python train.py --n_layer=8 --d_model=128 --n_experts=96 --experts_per_token=2 --d_expert=96 --d_shared_expert=128 --activation="swiglu" --moe_layers=[0, 1, 2, 3, 4, 5, 6, 7] --router_score="softmax" --normalize_top_k=false --routed_scale=6.93 --balance_loss=0.00585 --balance_bias=false --shared_expert_gate=true --init_std_router=0.0113 --lr_router=0.00301 --vocab_size=5384 --norm="rmsnorm" --norm_eps=1e-06 --tie_embeddings=false --optimizer="soap_variant" --lr=0.00445 --beta1=0.95 --beta2=0.95 --batch_tokens=65536 --seq_len=256 --train_tokens=295600000 --steps=4511 --dataset="wikipedia_en"
Below are experts of layer 3 (counted from 0) of a mixture-of-experts language model. Rows are named router (the router's row for the expert), gate (a neuron's input weights, with its number), up (a neuron's input weights, with its number) and show model dimensions 0-127. Each number is 500 + 40 x the weight over its row's rms, rounded and kept within 0 to 999. Numbers have three digits each.
After each expert's rows: "mostly gets" lists some tokens that are sent to it at least half of the time. This comes from a sample of Wikipedia text that the model never trained on.

# expert 7
router:564542467460445572451513606517547475519514487502542470532502523524560426540482528447450466480533478502503475595544506510494494505532452528552541563487459515502478564451528429445499494532559479491464578518556458529562529482510519555508460537430550584477527474438516531520573536501461487527466527471443482441514448480465470456442564557512500519488532513465507507493523448433525551516488
gate0:475460452463506465491513492505528571482505561461556558453461524554532448571488488512460456515493592489498511400526493524456500521537564493482514486508527539427448538488530483497551529516557431471546489543604548539545480508472502407472508443534478527467482510429508450423501535508490525527486455477485470422471518489532483499511435461519438469479519494544451481513550565594543493550470
up0:483532576495469539511465475477438388477529489510511492498506486506519519421487497532555565549529486533497447518427481476507475500436499504547456529488478454560562450511448564525505490492513526511429502531429473492452536489541464571537468521489475462500504537521464478559474469570507467570491494550528480583569548530453436446491526502473497489485414503424536480516475396455472509465571
gate1:507449495496541521512523513520558533476580555507545548547514511488461467429539546494481499534499551587440454497452494554459495518539592447465510591552536497522508495459448447533491468524509575492514553459510516479478488450560411522515522532488500523524490522449520461498439453523488495444460478547532444468465540514382472534475545446505410557509532472478463510562459540506463491453498
up1:448546508513478479538550474533418447536472481456530484440534532531427468518502450469496492477491552412545435505484513530517499526503476516475463430527462484511515440588517480496533476445441530511493410545534460467540527551513519527527501492548523434494486532490457508430472454428516579434517509474512577494449413476617556498503496467519528463506538497522481598496537504489458511506533
mostly gets: " North", " South", " Division", " Den", " Mont", " FW"

# expert 66
router:538524494432458456459517514484544564524462471462467429514461508525546513510500552471512468557524513494492472554579510539534448474389495545495525500465513505550421535494459484458456486458446473503488529530488538498492456527465554530526442552500553571440540508495449498592543483522437512509494471504562493443474473491571560455418541508542565498551523514545501444550531530444518558493433
gate0:525495470523522476524621447550512503502546479570527566468497462548462531567518489558535473552440509503525469508474507461527499484536418445564486456531469497450467544526468501508526491502579512475488529470530476513521492503467572491515493521447470476502476484522441476420476561483536471446530586495446442480475538435559509489463406597569510463522514552531520495486549478504475576450530
up0:473455545531422465527538464469530452540573468510441479555540541506462531486462543535485503493497490526479476421511513489510525530537505522501437506504459492503503457458435485492608525476525493555482478487524433507468520514573498501506457455484462613596515496427466499441524517483462519505473467531490419519488470505538509403544563532455499446483587562562547460512465526537513498572486
gate1:501424424480493456488479489472500469413453425486452486456486486478500462489489591483536534488514505492428514495463542483574522522495499485489478501492523567493439531579492525548462479490517489514485528508514472448557498461539535603489480513575473531455527501480542592467444484474520504435534528497541422578492563568561520496500532449457497563555535547416469481524433475516498528536541
up1:544459448514508533505464466414495522490562454487494491454471436478479473535520445573562478512523478480539531580437538470533520505489504486521549572477571438535522483515560541551453508529551517480498472517453483518494487454487456560519462430502525543525507432620485545481535460440519522502482517571493555419478531486472458572497509540427493576548505471476483489528515517431475571528484
mostly gets: "ric", "or", " car", " cor", " Cor", " Mor"

# expert 83
router:477499519516458525526487546501476559509519444440537514512568449460556529513463486547456443514507485497502564556516527499519490540522447501545510530525446491448491549522538437478488578548536418490541495472526439544506458406489538599553448525481461492579468498470523573558533531497446531526442509420463491491498463496571501457474535553442523505497545511541476459480415535475558440527516
gate0:497428456530470488506479457507551488544554579511555401521471431520528561491435479527467476541510523459504489491471460500470476502538430465505503492544496510537453472505543408538537446475483478486508501481458458505502476458489546524500540500472508567547487435488477444423440500527537520529423497529448529500492502479565576456408458576462485493433550515541464499503487477542447459394506
up0:494508507494537486417537500545517544440493489533535528482441524468531465534515543436516470483521458482505545519570540423519558509573582456489466433517474526538535423510533531450527562459492490502416532470553511461524535552573497499548525505492495530474502515537547553526502438543481500487540497464560473472545508496528493441487546380490511517430488509548459461507541488372523494509447
gate1:480576554516507547516502541526461440553509481528456524488503558515533525500472474516512393473506487536489553536524569556493521534491503481496518535541566520522503493493534482520514400481465500500378505446436512469454486444473565499508507469508513522508482419522568499497508422416472527445489500494486448482495533439442534457464522396473569530528427498487502473502461471560561555461466
up1:515529496460479564475516537539498538521520457513487505440554579495605497510500524447449376450456502513527513469558597553534526519519581480503523483497574546474526434462552505493549522533504467480406545547428523510469534454489528509453503504500499458404554461518537504511494480470450547522499516510494550468514527530495493558524567422476538458467459480530453471467495481514470508493434
mostly gets: " for", " as", " under", " after", " at", " than"

# expert 56
router:524546567461445536459514554464485470545572442491545461515514451496545450460495551476476445482544511476473529583558523512486526526511467564530516504490446488511452537472564519415472523555556502427490542548547445570527536499545487578515480529449567539563512539468518515498581506550446489542477529494446446413527469518494525450473561543544542557490548487542481544509497458509528502527485
gate0:523547521581452480515462488488465447549529624517447477485521519480494493456572514493478522582492466436433477450461531530488610448489517501543527491474503452522532406549509518445509519449514477489525488431471536476523453457536470483476572446609502523540439509492462511461575524506445477492531425540514549486415480473483489525501491527529506475516487484510478483537438446448493489483484
up0:482535513436456560455513471544529478492427608534484521506467482457574505485550545513411522500486506449443541497488482557494548597473611479491542416466456495441448486486489574471534489531524522525532432398496468532483484469497540536488472523499487519454447536452524489444499483500537490530496471495508502543494491501491439488542591489461516532519466464532524571495477566455441486479514
gate1:479562506420539470508503466431438512446462592505575521545493454442501507546483459477467552501498596492494463544500505532440507557513501503514498500579494521470519551469531528479507518499537515491568462539510552465500514527434411479438460523519454480509508502501495397554484582520586539465453472498457539453537530512523555478559494466438500426506474473551449507455544558510465481515494
up1:534444500556536573498547555496552485529511485587434428529526552439486439551463513511494485488472487472556494492459463499567509452524579499519461498483496472480524491488560537508497548504485493521427466541453511431478474538543550528492541500448456550472539551557507613473558459501442509452447506514596517415528535540505439512512461525548475462477474509458521431487467449519453496512479
mostly gets: " between", "ween", " there", " Since", " BC", " where"

# expert 31
router:572543567469432535434507557462495484540558447457527442542538449481551412509476529494518440506526528529518501576552496463472493517466466550548529490508420433493449516460524495432495534495552542463484562551540465576544500483520482544510504558442570540545523511468507519513568499563471528531493504453511440440540427483488517453474556533544518548511572518513500522465478442504514539539500
gate0:470448519443502498509526548556459516519520512474548539512521492461466479565565503589510505561563523432522460455535498592517541497466552384492493478457492471443602505551467514457531577528531520457449449483493436439484490479563463513550511461506467482536485558498436529514480520480420522525505528544457544518468538523516471486493433480452473466530525553442463444537539524541463505523527
up0:523521555507515523478526536528489525489528503545527473492593483475524452563509553561568512559506544509525431441439449543497529463417515495524466460443434532509574486495492481468521563536485534489481429567505408431531466555571499443507474510531523571570477528464432475507490520517484537497513470559514548459540595520516486508496506455524520483500563553496462467533543532571478457527533
gate1:450516536496547470506492401485490529483594505481517462454493513485462526455447475488476448570507501559478546422536469495438567473549441484440500490466520422531503543494412524484463546500429505538541510505517505601483472444569474447420509532484501562517497475493510498505521452494446533480524455484507520466503527540555534512489463469461439556494432481511482530482441421420470505446468
up1:595451476488502514532446482540495532526460500521488519440478467535506435498450456458432468516549474490593425536452548510594482486529512588504558548552488585515533519485571492466467500599566454500466461485540502481542516519420459508517512506555526523499467482550538478498395545465540514488436548496481506540534475481458502535557483474508469450509488569501501546511500567475527505476499
mostly gets: " Abd", "188", "187", "191", "178", "181"

# expert 33
router:513490490426510486466467504521470542547567440449578456539537534432521476521461550465575452472507490467497533540464477485562536531479516521500519485453459442439437537535509480544483586524468490383489414508554479561517484439522431431485536559478525497536478452508564468486512453468457436580477560504492542485533482473485522471504524551524521555458523466491479531489471467467469552454471
gate0:498514444510472453434556382487488543493529536524518444553448532554442496488536526524486449483487525463525472550538417475465511526498499517469442454537403481475449563561546490439512522509518452525557547551463481478530505499500532543497527467478445492528475574520486477412398455456503480495525516463543473472490452480509550484481533491506444521588538458475542563500513456551490487561543
up0:431467551433527406521483458519497561405481452518499553499511483461487531531523490478491528603543554535455442499531533442499505503507481387479489524501422513473492561527543589498519526492534490464480429425480519443444476473460496503508521564451522495497454518475484536528498437402516515537525549486522529525555492483527471545467512525500529492511570464536468454485513503541514519401480
gate1:453454488522510519488534559452484568534432473541516526478455468528514504550468531541443464491503425525451503571552465490498558581427497517507514491529528462477592532485501486495483428495448432467468523497471506514481489575517425524453427459487565535471409451516577444475526524520444502513514463487556552565547480447542435521494488490542469520503439450547451535511552472515521457520486
up1:467509401492429525460443419519522478472491444561448535493487546516507482529518439441441514492548522508431501478513515506518446453480488528507549595483445510465499528480522523538530493536443548447490482478512512493575505469443433565534592510485443503553577500540471477485527478557440553492581468480508473476471466572556525481521488452561521464476495476509503499567528530496507458408492
mostly gets: " its", " these", " their", " These", " Its", " contains"

# expert 81
router:512528519477458516453530508457604463535472445517570439487489464549542485572484521489519511501455522578471490543524493538499506448488461515463492459535461481531455590489530508472491476483530579430434525517542524577521461529545500539551442558468523512503513574450523521477555467480479436486503493491475463443539536485532520455465541515426591488477555565517453486537454521527590462522558
gate0:498408509420475473440480502552494527524570514557496468518519477471534490511529507452503547429483470480492518529549505528518455501644460436482499508533533520471527578546465486538561510493481549429523477545490496487534538519523461450469557505496524497528467607428498505530461521523429491489473546491489417512474454460451506539522437530494527498536443484459428484452479405488501439486490
up0:536497525435496542482558510501566558531512499515440482556473506526515571502465478491475530395544483518539507504553569493478575576415462476502452519450527531491528503463554561567480480549533467460476488467510470493557489562510489482549482450517460449503495443518484506602571518596555529504490489518486529521512541553505604463526538465562517477522506495583443483496498550475522500531482
gate1:464501506465458513511470522483485524478484492518468496437504485429522556434437559525534536524519506445500451525486511481425559405573552491432548549499496532441437459467500443469522501480526513532566531466496455479514482557434578448487470503404503585528502509499553576512520473484492559506528526456503479501566428518426506532451458551534500489522517540426460527472499508460440521524446
up1:506498527502493506540565470519512448494529465493498506459502503527489528526555528520494482452484398525474474505516444403448566508450502463504515435528491525480483497525539496555385533595499424455507523464451496486466555422549516529583469533501527505548505501522477478510478543510518460557553471518479468485422566407598505445566504529453480550524457503444464457499466519528457519469505
mostly gets: " Ind", "ver", "row", " Red", " saf", "ind"

# expert 42
router:544510499466474543431529550482490497477522469529533470484519466488522486539499536464506523491518507529501532535495476530475518441443480536510503456422467468559407571522559509494517550558539510435432561501510489585511442490525515524515483502515548561513512489497568510539510466485356413555467552523500498392568493481506573530474551563550542545477555504509479510562527524518551492516526
gate0:525532448508458519511530481470469481545501542509496469400456527475528495493545557531486497542403469417504573464508480493499500512471472444482464531474523551482509571443513451406494558524466533543424528477475490501495468534541449463533468481562539494430505507477501481536529474521434534500533488602531482512534491450568569528480429423522538459507483505494498550508535536422584509491431
up0:503525458576494475557426499520434516568546480482460477412529499465519495493440455491472520497537434491487523480521568494454510562520506489474483559472472500435507527548553558434496540491496477410514568479468498455549446485477566524496501481421488472489490445454536557527423499521556454533499512531481457519520488485548563428411515443508507441487450488468517443528427508475451456466536
gate1:431507511512422466524487516448419543521441466491430451498455525588532470557521532483514483464539510516498497462505471468441437500532534499533481472505460516444540507506545571510488459494477501520508465458528570439515481476549457507448536501556483552523420546491487459581487491452482535518533547464586452497547447393474543484466499519546555482476455483495482482496502434540616499536501
up1:501461495478447484501489527496386406456490438502522489521519486475464519478557402500518463509498511492474436507474457480503483411532524468543537456531474474539481495504454407571461450523534445523531561504526496456553591467531558526458520488485441467437424536533475524546486490514473484479575454545506499621571494471541504487513544494524526482493527514483558449457498475463517534526471
mostly gets: "'", " First", " Best", " Second", "’", " Third"

# expert 16
router:556517505451428566544542525508528490448579486473510487500594568485491432495504489499472495534544510433453488551505561458496484549445516547554556587564489457488484570493539431486564512481546457483531505517500506548533483459496471584550516536459528506506484507537500523477503567535512511482480544460465490478484481542431528459451530574444435565517545488493504529483470441542556575505559
gate0:501516510490502537559457460517473523489490431469451529454537518412454496501484430512462569455462460541480540459536509497526491459411501550491493530535519489485485481574508467465493449514494510530476496545493513519481541522551509406441537537520493465558495501536448466553522472551474452440529538472544434505476568593497534486417455533499569519455436618504493432547519471469559520491475
up0:495489494499447503467488593497527469510498509451481476568504475514443543483527564535490505560500561449475583463544553505486464542543486497493465405556475524523441368405514506482477459457496453552531544533412559429533530523495532508521416495454485506503512479533456479521543490387516527515456521459496508513534439457528453493518513464489510541555536430494478546497507512508511493483541
gate1:497426430436555508540475477482475510585486500431523569488454460450560597543533547499494538533472491550532523487569517465501566508544534544562538472517519523471524493465537471516553523543499513454453542470464528476530491464477456472503428474550513487445451548481444514435488524551552447547488526514471498433523461433533571430479520488477550475492520474473503504417504523424437512459484
up1:473547524521456528453532497457515489548475600564453464475579531480523536447420550479494422434519593470442530503454502468491478543520490489426453476461486467424514496554472481516470504485494544544542460521489424573501465495521472540437549469486556450524512476509482475505497486430501488547489467456545465537529557533460446488482428464509425470494480442539495467491453458583540492483517
mostly gets: " States", " However", " forces", " uses", " areas", "pts"

# expert 46
router:521546528461453513575568483493514518551572438468456460465497486466428502467477570533502500473547447417425488513507536465512447491445423543526580550480481474472502542541534474506496561532531476470453527442512462579517440440516435527545469435495494482541486498528531532548519498453472497487450565469467490449471443448563509505456554481540542479410466461524544496516489506558531507492540
gate0:480447458426477551542514444479501546464508458479503462504510518439586483502459517502484607562452490471542507546560524542531524513552525461534524448552512480532517530527409571510543508577499510545442496490481465463481435475489488468417510540449485447519539457506486485488427506531556559507484548536458567551523456535445472478511513497498583540535530565528462436471487536507458478452457
up0:483526472539547447532482543517502450531506475603421549536469469520432416556506556505512462551493594477499530554494463463476463493500491509476487566503421454422592509549449500468444502501500489430504482575490563495499516577468478450568495533514498490423523474477483526527555427565453500462510414517494509495524518427510481481469518517504461491512471473526519552495502491514415498479508
gate1:443497532521577433505467429496477515522568522478540429482501442473550526480443537525492453488456534516536532511482490513506558432498489506542545547482508522524557417447584460489499502513500526514439501512543555521525513523545508514409480504539491495504537551480557527515533568475551564546522537515478441494463498508533519500482509519529397441460493546446486438532550514542481360509457
up1:414536529438542482450530510460498503459477514438538546523440530481495492445455550424477569506504486481463460487530524530537504575524514471529476545484454483500484521515507460526494485419505565426576542446530494474426513529466479539445398480456565472504480539496531510488487481433517485473497565454533520469538504508514528554386549480597487504556553494450504449517451498465504468494456
mostly gets: " from", " and", " through", " to", " into", " of"

# expert 37
router:547517468432471520495519532511503515491466424509565481572509497561565503556509498433497478504439560531503462557543501542460531501546549524477521494535459469568490550418513517516463500491577532429481556522555506497471495490472494474568431492461540553474519546490448567539536489542448442455510517499461455462535388447464534460489547497597522567541532520478482502498527464450540537480524
gate0:499470475514453491442566508542456476506509508548552471570446548554506531488401469501487488478511558429501502529519559537545539519410483489463510544445493486469537495460561509527608539497538463564551557502530497504472488491487530496498568484448478529559543533492516458490401544517520514466560538458473568467469495547601460496522470449564469516486468516477486508465456510470409518533468
up0:417430443492517554521516494492495469478472495518551503532516509536489534526418525536521513451494495567507420454469464579501515525494527517495515555531494424502460497497483466539588484493531548484545541534534525548506439409488432495519521506419514474485499513453482505496473528486542473485457502420489528504481569518521475447554444441562488547599522501545454492541359512471466507491487
gate1:574480453492487487459484467490547536569458493470482503545521435483494513422488474527523516494541500497484527509400526529474563533528605472545507526465445518520474548486515402520509452452496467587494584500547542414526476400466490518538507511513441571552499501442496542517452457457530467484580542491442465487526491451541462540469495514488497528478520489465487573530452512523452563492482
up1:399496558503545566477501525485428458518581464509485505512533562401519552533469511542499484538493482529496536507518480503523478444426374461493474540502524505527530529539481499542513447510491510553465476485492534503485527461445538432556452437459535430484516616448470406483519514507493498520479509506515514526472534484499569452503481508510473474490500516532561431545537432452566471510520
mostly gets: " res", " dec", " prov", " contin", " val", " Dec"

# expert 20
router:562527555462444554450466539488462459468561430455587490537528499457516465543464508490465508458545458431457574563544491494506445540470451572572575480526494490525444526463512490457528515542518465449474492541490515587551483503520452500477460547498561487545486509472521516519577511538510534484495560469467465457516459488467511448434550584489495564497564468525509472497485448456523563545508
gate0:548454481506532549520508459475504531537517495431511452443497517551464378522458525532521475528514518531507510510519564492522501457528486524435536482538500539467447539522503454549519518551547496388558410507450557467508525476525528407500495442475508431485469512458472517464420479511478571483515535522536500566549450512489476506461432491447512496493542455504443563476557446454470565479561
up0:546470520486497448504530477554451500521491560463471509465498597437443455495428471450491503494539505464580525491531473520467417488504479544496448516438498509523446547531480519548505500486508559481551417501448520496448553504504508442489536505519497396540502577525402455484426490474502465472555591485513495537569490445510550502536510534562561479529544519548442505559543515529497520466490
gate1:508502515540512461547499558501546573501468492423534588540495448481503499488492510453488484459561547542457485499451536480520591594494551524481503493466491537525572492563490461486531492529459505446484530451510520456535530506502580497468501505472465514459539505477484572520445530511468482489411442554563506453535508542474543495431612509526519426480510469503538422442488447491509535544425
up1:517493567491488574518513490445520381529527574507483505454533487492549529487468434593484524477421405444526543512508459500554484505488524425520542495541517471445405525482474559545529524489432516535539410454483465515490493516459449497484475462471498500474458453499474435481437490474476474554510528476452463548450534484502475476479504489487505542489503596569558585525493475499480486483490
mostly gets: "67", " million", "59", "39", "56", "33"

# expert 15
router:564543507511475558443423579485483553573529512520582449521501482514572452548506529542493453496525530508510500548522520486507502486492454551553563491485449477488445505489505480438490587524480508477485552496562516557527499473563529556568537548441527570544553481457474457511582464561448442562498478499515440499458413539534488475484556503501531584487560485475486470505475497501487519500440
gate0:406522514464507506470532515565516533556536516505488484565520468517452522473571548536491516478489478498486517449533546433495552525574556521507433519489517563452482550516444529507529485464517443507463409459488479612494532441497491478521541493520575537462446488430434499517565496498456426497525476471506523541528455524515562533459479487518547466515471537554460532420513468601455522539519
up0:471508480455503368532544535454580487531475518520537482440520551431512465518479527476509503481482491483453472536507463481459439480472524478540539497566479396541505466480527536528518425533520557562508470527498516496547418531497512488488492537534509467583534497580523395465532433461598548485575495458500476478487449485522559494495472455578531521482473499494510497576508489477478475484476
gate1:591527597539509489518469558456473530507486405490507550588430528524488490488568566533538476555498476460470529447456521514522494460479465470548490544507555416515556537515521506430502530500536488531508445529552477491545540460546548559492551551479465480569501448481548500511507400470427463483483521499426510455496504462512523490439470458529533464527467490522520496430528464481471572511529
up1:559557525538525461538471520535492535590536520507509569519450494475513471436458486553440455476560509521498531464542512504527494545447486500565436525542480478431524512556492489462442415543554532519479472556451472517495439500583572466501554509490432518540487484543517491481465452491432573535520545505527506493489469485551518431551425466496559547521584461494502521491423538456505495465539
mostly gets: " sy", " Arch", " my", " arch", " mon", " ne"

# expert 13
router:478524600524486495463527527510481519571492491498551441472504496619462460500401518469538479513479539593528536550538493458501459451503450514466534485504490453467485479525560499501490455542506549477434541422551461438498436586507488530582471488465539505511509481500492412500552538456500468423493452458455467466508570498541448477508558507478553500523544561527484530542484477549476478492491
gate0:551504509481545490445483478480451503570471538470499478553443524500515500539473535483506520538460390504481466414556553480516408519455564522486496479476490550497507476480530532505531466548489568408441570484504511484565507601487436490547511539475485547488481533507472504537511529492502472495549414502493505493484571509461375419511446447476488495579522507475544447542490518487476507521465
up0:504480471472406492533549561523413487493474535491495545490474505504434500603467521515453491511504431564504526462537484552442455551484524462459463490591494508492501486471521471532449480577470513511495573526517519536503541570488524465544559454493445487516487434559458494505491437502523510431537485476497560531592429556446434474530495536439485462491460566520533445527452513537459483527487
gate1:434540551516497570488438489511461556482467489502454479465503507511478519570545472486461506519555487577442413445458508525440457481472476514458545546503607461518522488568495501443471512523540499492508501462514471470485566522533391445488486492527572440527449483502480520514538546524511510510479447479482532480449431548505476521530531508544450515509574520533540493526505400472538421414469
up1:528487494489390459465457480503497523529520481474455528583455539510497500491446539518464543477428528486518532476438479521483483508502498470510576525546524471469536434426512548539509460524571507504508489526550517530520502510597519546492591524493419487500533486568486500470542474446447480480491534464597528608473504465520509485468471555494496492411508462561540494515579491528398486488493
mostly gets: "add", "ill", "and", "ñ", "mad", " Sand"

# expert 87
router:520546494504450577458473583474480481502529481508515530468560444468491555566471544474509478520487505445468578574478493503491446556536478559496511499509475419529500568505541452458509483508569570526487518528600465526541464494558523526543503509496545534533576569477522495504588531497509503491435526483433461471515509514489518479486556592441448544536551580498470499533452527492550519557486
gate0:520494462483522491542500472553520483507510555457425426480443567456497515457555505508545511568478536514484519549433532504423466469531575521515508465495573558492512595485494479490437489598488523565443512484396543510523512490479534485534529512522508545406408507520470428605548542509492499552503498499540537507498543481511480498522478532479533466550481477538493526455518542454571487485496
up0:485517557501543524475554512440473551502480466567531630536522571497463487522478484514489442436472472576482483445452540574546539447456449523436442490485484526516550447571466545436512538520495490460554542578544514520501515502478504520455451523452517466572504430543559533491536449533487546530485490519496522454506473479497534506514486449462495487415578485482557510534495478447537463512466
gate1:510506493461527512429494535521439484515506481542403539479450514531381519456497444481509502481514465533516499522475493412517485514511508479489501561490481519594528447468467498494476500423621562537463483469524501447552464442560475513450507524517428491482563547424509515490515498490532477509528499562428475537513575557507490539469465486539490527492487595457468516552514489492565465479429
up1:498529516493482491489494576545486421500501531523483470466565520541514489501425500407478517431505494512506493511529467495378452448431506457547454457514444461475555559570476521459455471518397527495568537451432539525488506530427489490443442464546494486517496429500484536565498483509487535488487512540482443542473479492502477515453462466435522475498474584478558503516522545431441530494536
mostly gets: " Team", " Racing", " FW", " Queens", " Democrat", " Brown"

# expert 3
router:534586541483447499456535572477515498547568459473513472555519510487552441465465553508506438474549485474505525562523466506476488495445476554561554508470488457515445488471544485424494540563530477442530578500526507573505525481543449574514457534486552529555554471485504500486576468553454483558523546454487483429528458465477534474469578584548527577516544474519490523526472455513527465514532
gate0:582506399517500461542469551501485477422503481547541522533494530557502437562512397478492526514520478469567530457457465533498478539540525426499537465504493543557550451470487540537560505502545447562510561534505425503511496502465475509555518474503506533397537485447460509535481509508569506561546577503499515440485513537440531529486518496445554488470532482538497486406502552503543438515500
up0:402520508474415511512476503487533543532505469505496429497523509426476489506461475467577493492541436469455500518500531499418531490547576512545502579471532476536555480420470514544401465479548516519533447463419570511463450469493480487481435531477484493498471520537590480519469456498442445538442465539509468531523508533537473444475472450509506451547494524451480466537472438474468537424493
gate1:555457521533506491505466590490482507460368498530497548504527493448540472487490439477474519517453522481506531498544462548504493476498517465434532525446463521431502546492439444493475454544564550565450535538480530546493476539478546456476504426545538500557532538481522559555481469509556496431588502438453559481451559557504521467531451483470553552566477528500464460536500533430464494498500
up1:528442466504531492492464518464490467443402477495489491543472509472556558467548397477548494496478523482457529519486425563504426453531520448444532570412420545518514507491496463488489494508543497519448501494502505540504460593503537449530542512538490535533507528536505529532491436534546385493528486463466503494442515556541532526517515477482534559539490505515436443429530500405563500483518
mostly gets: " proble", " enc", " neg", " suc", " social", " discuss"

# expert 8
router:469555535512487519511430571521509528505478475475546430551518537549514521540496557442495451536467468466521467557530484504479513461511471542534518464443512487551481509475530463420442562508519548477524518562550544558532478490459452533539507544464523554495522492448441422608539515537464440554576545507475450462499528461540596450512563536554576551514555553483476516491503509533506510510492
gate0:545527481586535500474472451529588549500465529496452566495554480486496555512566490513548466442498449580457554536544484529521513548569538520545510466518544452517509461593468514483518529533523519524490494438496518466505528541475516532480581439465551517496507505532469438497587456504534480477533507537486508508520541524438536541459530438514546445490464484573505511531433522537592438469578
up0:540473477542537514461460481466480460480529503535460593515537511497523528531540499501442574538469510487506470520485533461528518495489473475474458510516503521520515533405498509390481415495499501530548528562484469445522503510508478535506484504457452408540552399540534455587553494525554599537489469532442522512427527519435483578455542512468532579475514515509485536573454499489452505496459
gate1:508445544494553506552513453445483509527494570445496538521438493456392606496493500464487460541473503484527516482549521532540545435536504566501522522573458565460485484465509567559480465497522519451544509448520504461518463469499556472468505529534521499526499468541487544493458529455472539480469565617454506514474485463585501544527559500588462481583496480526468522479437529451456493478532
up1:460612535474444448460471497546498496416494475496468494489531477481455460481480448532522535498551490459561441485513480458494454517458501436516453520445588479502520551505496489517495557584572512561455471521518554468491537535515473562454503407516510458468482570536524580507493434492504512458519468421480556477473506463447446515484507468408490463501508549453512455531552452504529446465473
mostly gets: "ust", " direct", " imp", " test", " eff", " det"

# expert 5
router:532539545443446498458491495458468474504491481511597505542478499529539472547510563499531428475469541491542520541529453548416491499471535500511512437534494403561424563525513539501506484459490562476516551549525583505570529434467479491527487525484526542467581553462484472501550440529435501501500581495533481513484494473483563474521574545562568547540548473480500514556547487494499536510566
gate0:533482553472434500434498529522518481463477454509486487508434570459531480540495432498445536550562475490494535539478533390525541511423514383506542552498488525525563505535492530484491565439464562441571522526527594521525476493539509502558513501541515480492484504576474440519523584462541494509477475512523519501522451508501500474494480524562530456530390469443462506480478470499523439453505
up0:461541503552493495424568518498483527494528417442524500533464474516445423534519455531483419465572528483561439519446535530537480506429528483486495540422487455452515552537486432589485541450481453481416543502450535521468475558513498471508526419505472505540440517510438442592486508465506492445494530504539454517495547544492489502540489442525470521553519533461513492568529549542457493524497
gate1:563486434546499533515470561541557497556510470503526543448501494539474510526535520476557525514486514473511470460491427534486492505516421451464508513541462471542438450535489500579498495528490520446524489551453526478588491492436485495581409426463501471508494526476460446583534465476571458486524453620529521532470439528462460570505490556494523455504424544519483497513486527515565485461461
up1:476542519477473484488463534521499529549493504471469483583509545500453520468488513511472568473561469557487536478502557491488532570524557566501462545547466474446547574535498471424590511509479520493515502543481530501432520511525482521415508587485539409456546493476552542394497507491429545452471526463448439485480561546528509476498457443490474481462520464427504457462555490514433456475491
mostly gets: " dr", " leg", " oper", " offic", " rev", " prov"

# expert 51
router:552536547490421511431523559429497478561532443499510463555527470499574457488467535490500466500556511522488500593549531508524497503500429560532522501523438475498445505455525491428495543527556517441485552499595471519521526426519487567546515556466552544534550525442493552458572508546468543513486512487454454465536451491571530473471575541529526567531527527484492545470472454500516527539505
gate0:469537398480408463480567491483495487477544533458499518463499522480497451509560461383415497531500448532507445498525451555452421480515446468495565533502432542512543449455472533509536461496473551483478503451544411496564448556523451533489497472529501451499539482571506556578529588501494458444467496523522498542465455466512463454471484482499492457492519474529469527446511480490495550472519
up0:482446470468463468522513462478489454503535498468468498541528504480531501585516600442446531486493488487410470531475413507442528546447525506487508452523516445477579492481473557436482443538558532480436444572536539492498544482517423579516483460481495489450527542491576537477444496521464446479433474555530515479424567556505530484517453494554477506506532473475475477508512427435493526532543
gate1:490482524504497535496435569495508572444438502560503541475453505477491455520473507551479502474526529549478481490470461490474487442568509556395447494524512554529487421506537532497461572488532414466497544471558536458484483482508550460449459462557537497512590559432534463526470463564572520468507579553507502443531470513495549435504531475428506490529465560571487531533504544500489510499454
up1:565515471521527508528542475499498523550509480513511563580553420536592480529485516482533515549498531548447581513445531481548550483520493509480526502440469436498522523536522532496520428483490592420400504542491524543456497461496557511441478472473444533498500427542454538465516491428438471492479426509583510486434462488449471533488506527507506528460556535446474482499471475502556491464570
mostly gets: " Sam", " Des", " Ab", " Ter", " Tim", " Dev"

# expert 59
router:557530556530417501408497514497529509567557457494547468558493440549516427457482568515490444530514541529463510575522493498512493480524479567570579523509423431506472535450511504453536517570525516452481531529572466528521483503518502524528535534481532550503529508477502539463588480559496510526423476531520500455475426447521525451460558498479490557468555490497490546482572461518519564535521
gate0:621471465499524451507515385494473510460520482506535451534552515509463506478486549555479575575491471462489479536467499556518528386506441513492499575528541522486454490546509521491549450501504524515553480479472517543522475425467484546529513475518539478445551519543527527540471460544543451500503547523511509403525526501549545483494448525392470472445451540528468550516564496529461540523493
up0:458567468465451547491508499468506486527532450468488495501454543540520466515572540481594439454432511579533602444552451466492457464538496476429446418482466434549524432522503518424505522516548459498517460473472498476532588533529458478574459520538481497581511515550540485491528531529477500463485534500485452475483495488505469461538528429515431499574456502497508522528484561450476494517537
gate1:500490588510544561489505431497434536498516520539490462469509513467500468503522544526496446511593520411500495447530437504553512435526550525477526545501532506444493452518502473516531523504501373456573518545532460461502584469416512439491485558538525462525484442503478517499509544559452557496449490519575521506503489524475495463512506464520488542459497495559436575438508482505415554544485
up1:523443502547455506460533523509522537542439486405509468424528548481467524486479441477533501454473487535517537444520479486486476470474446413565484432496514474565489487574522428445467516474407528512452597506476465528533506536548527548433512448503516511430464484555550533527498481528439497431564489476451543530535497477493432487511537485539497570475495459502464461440474483543561481549509
mostly gets: " re", " du", " Sen", " Atl", " trib", " bas"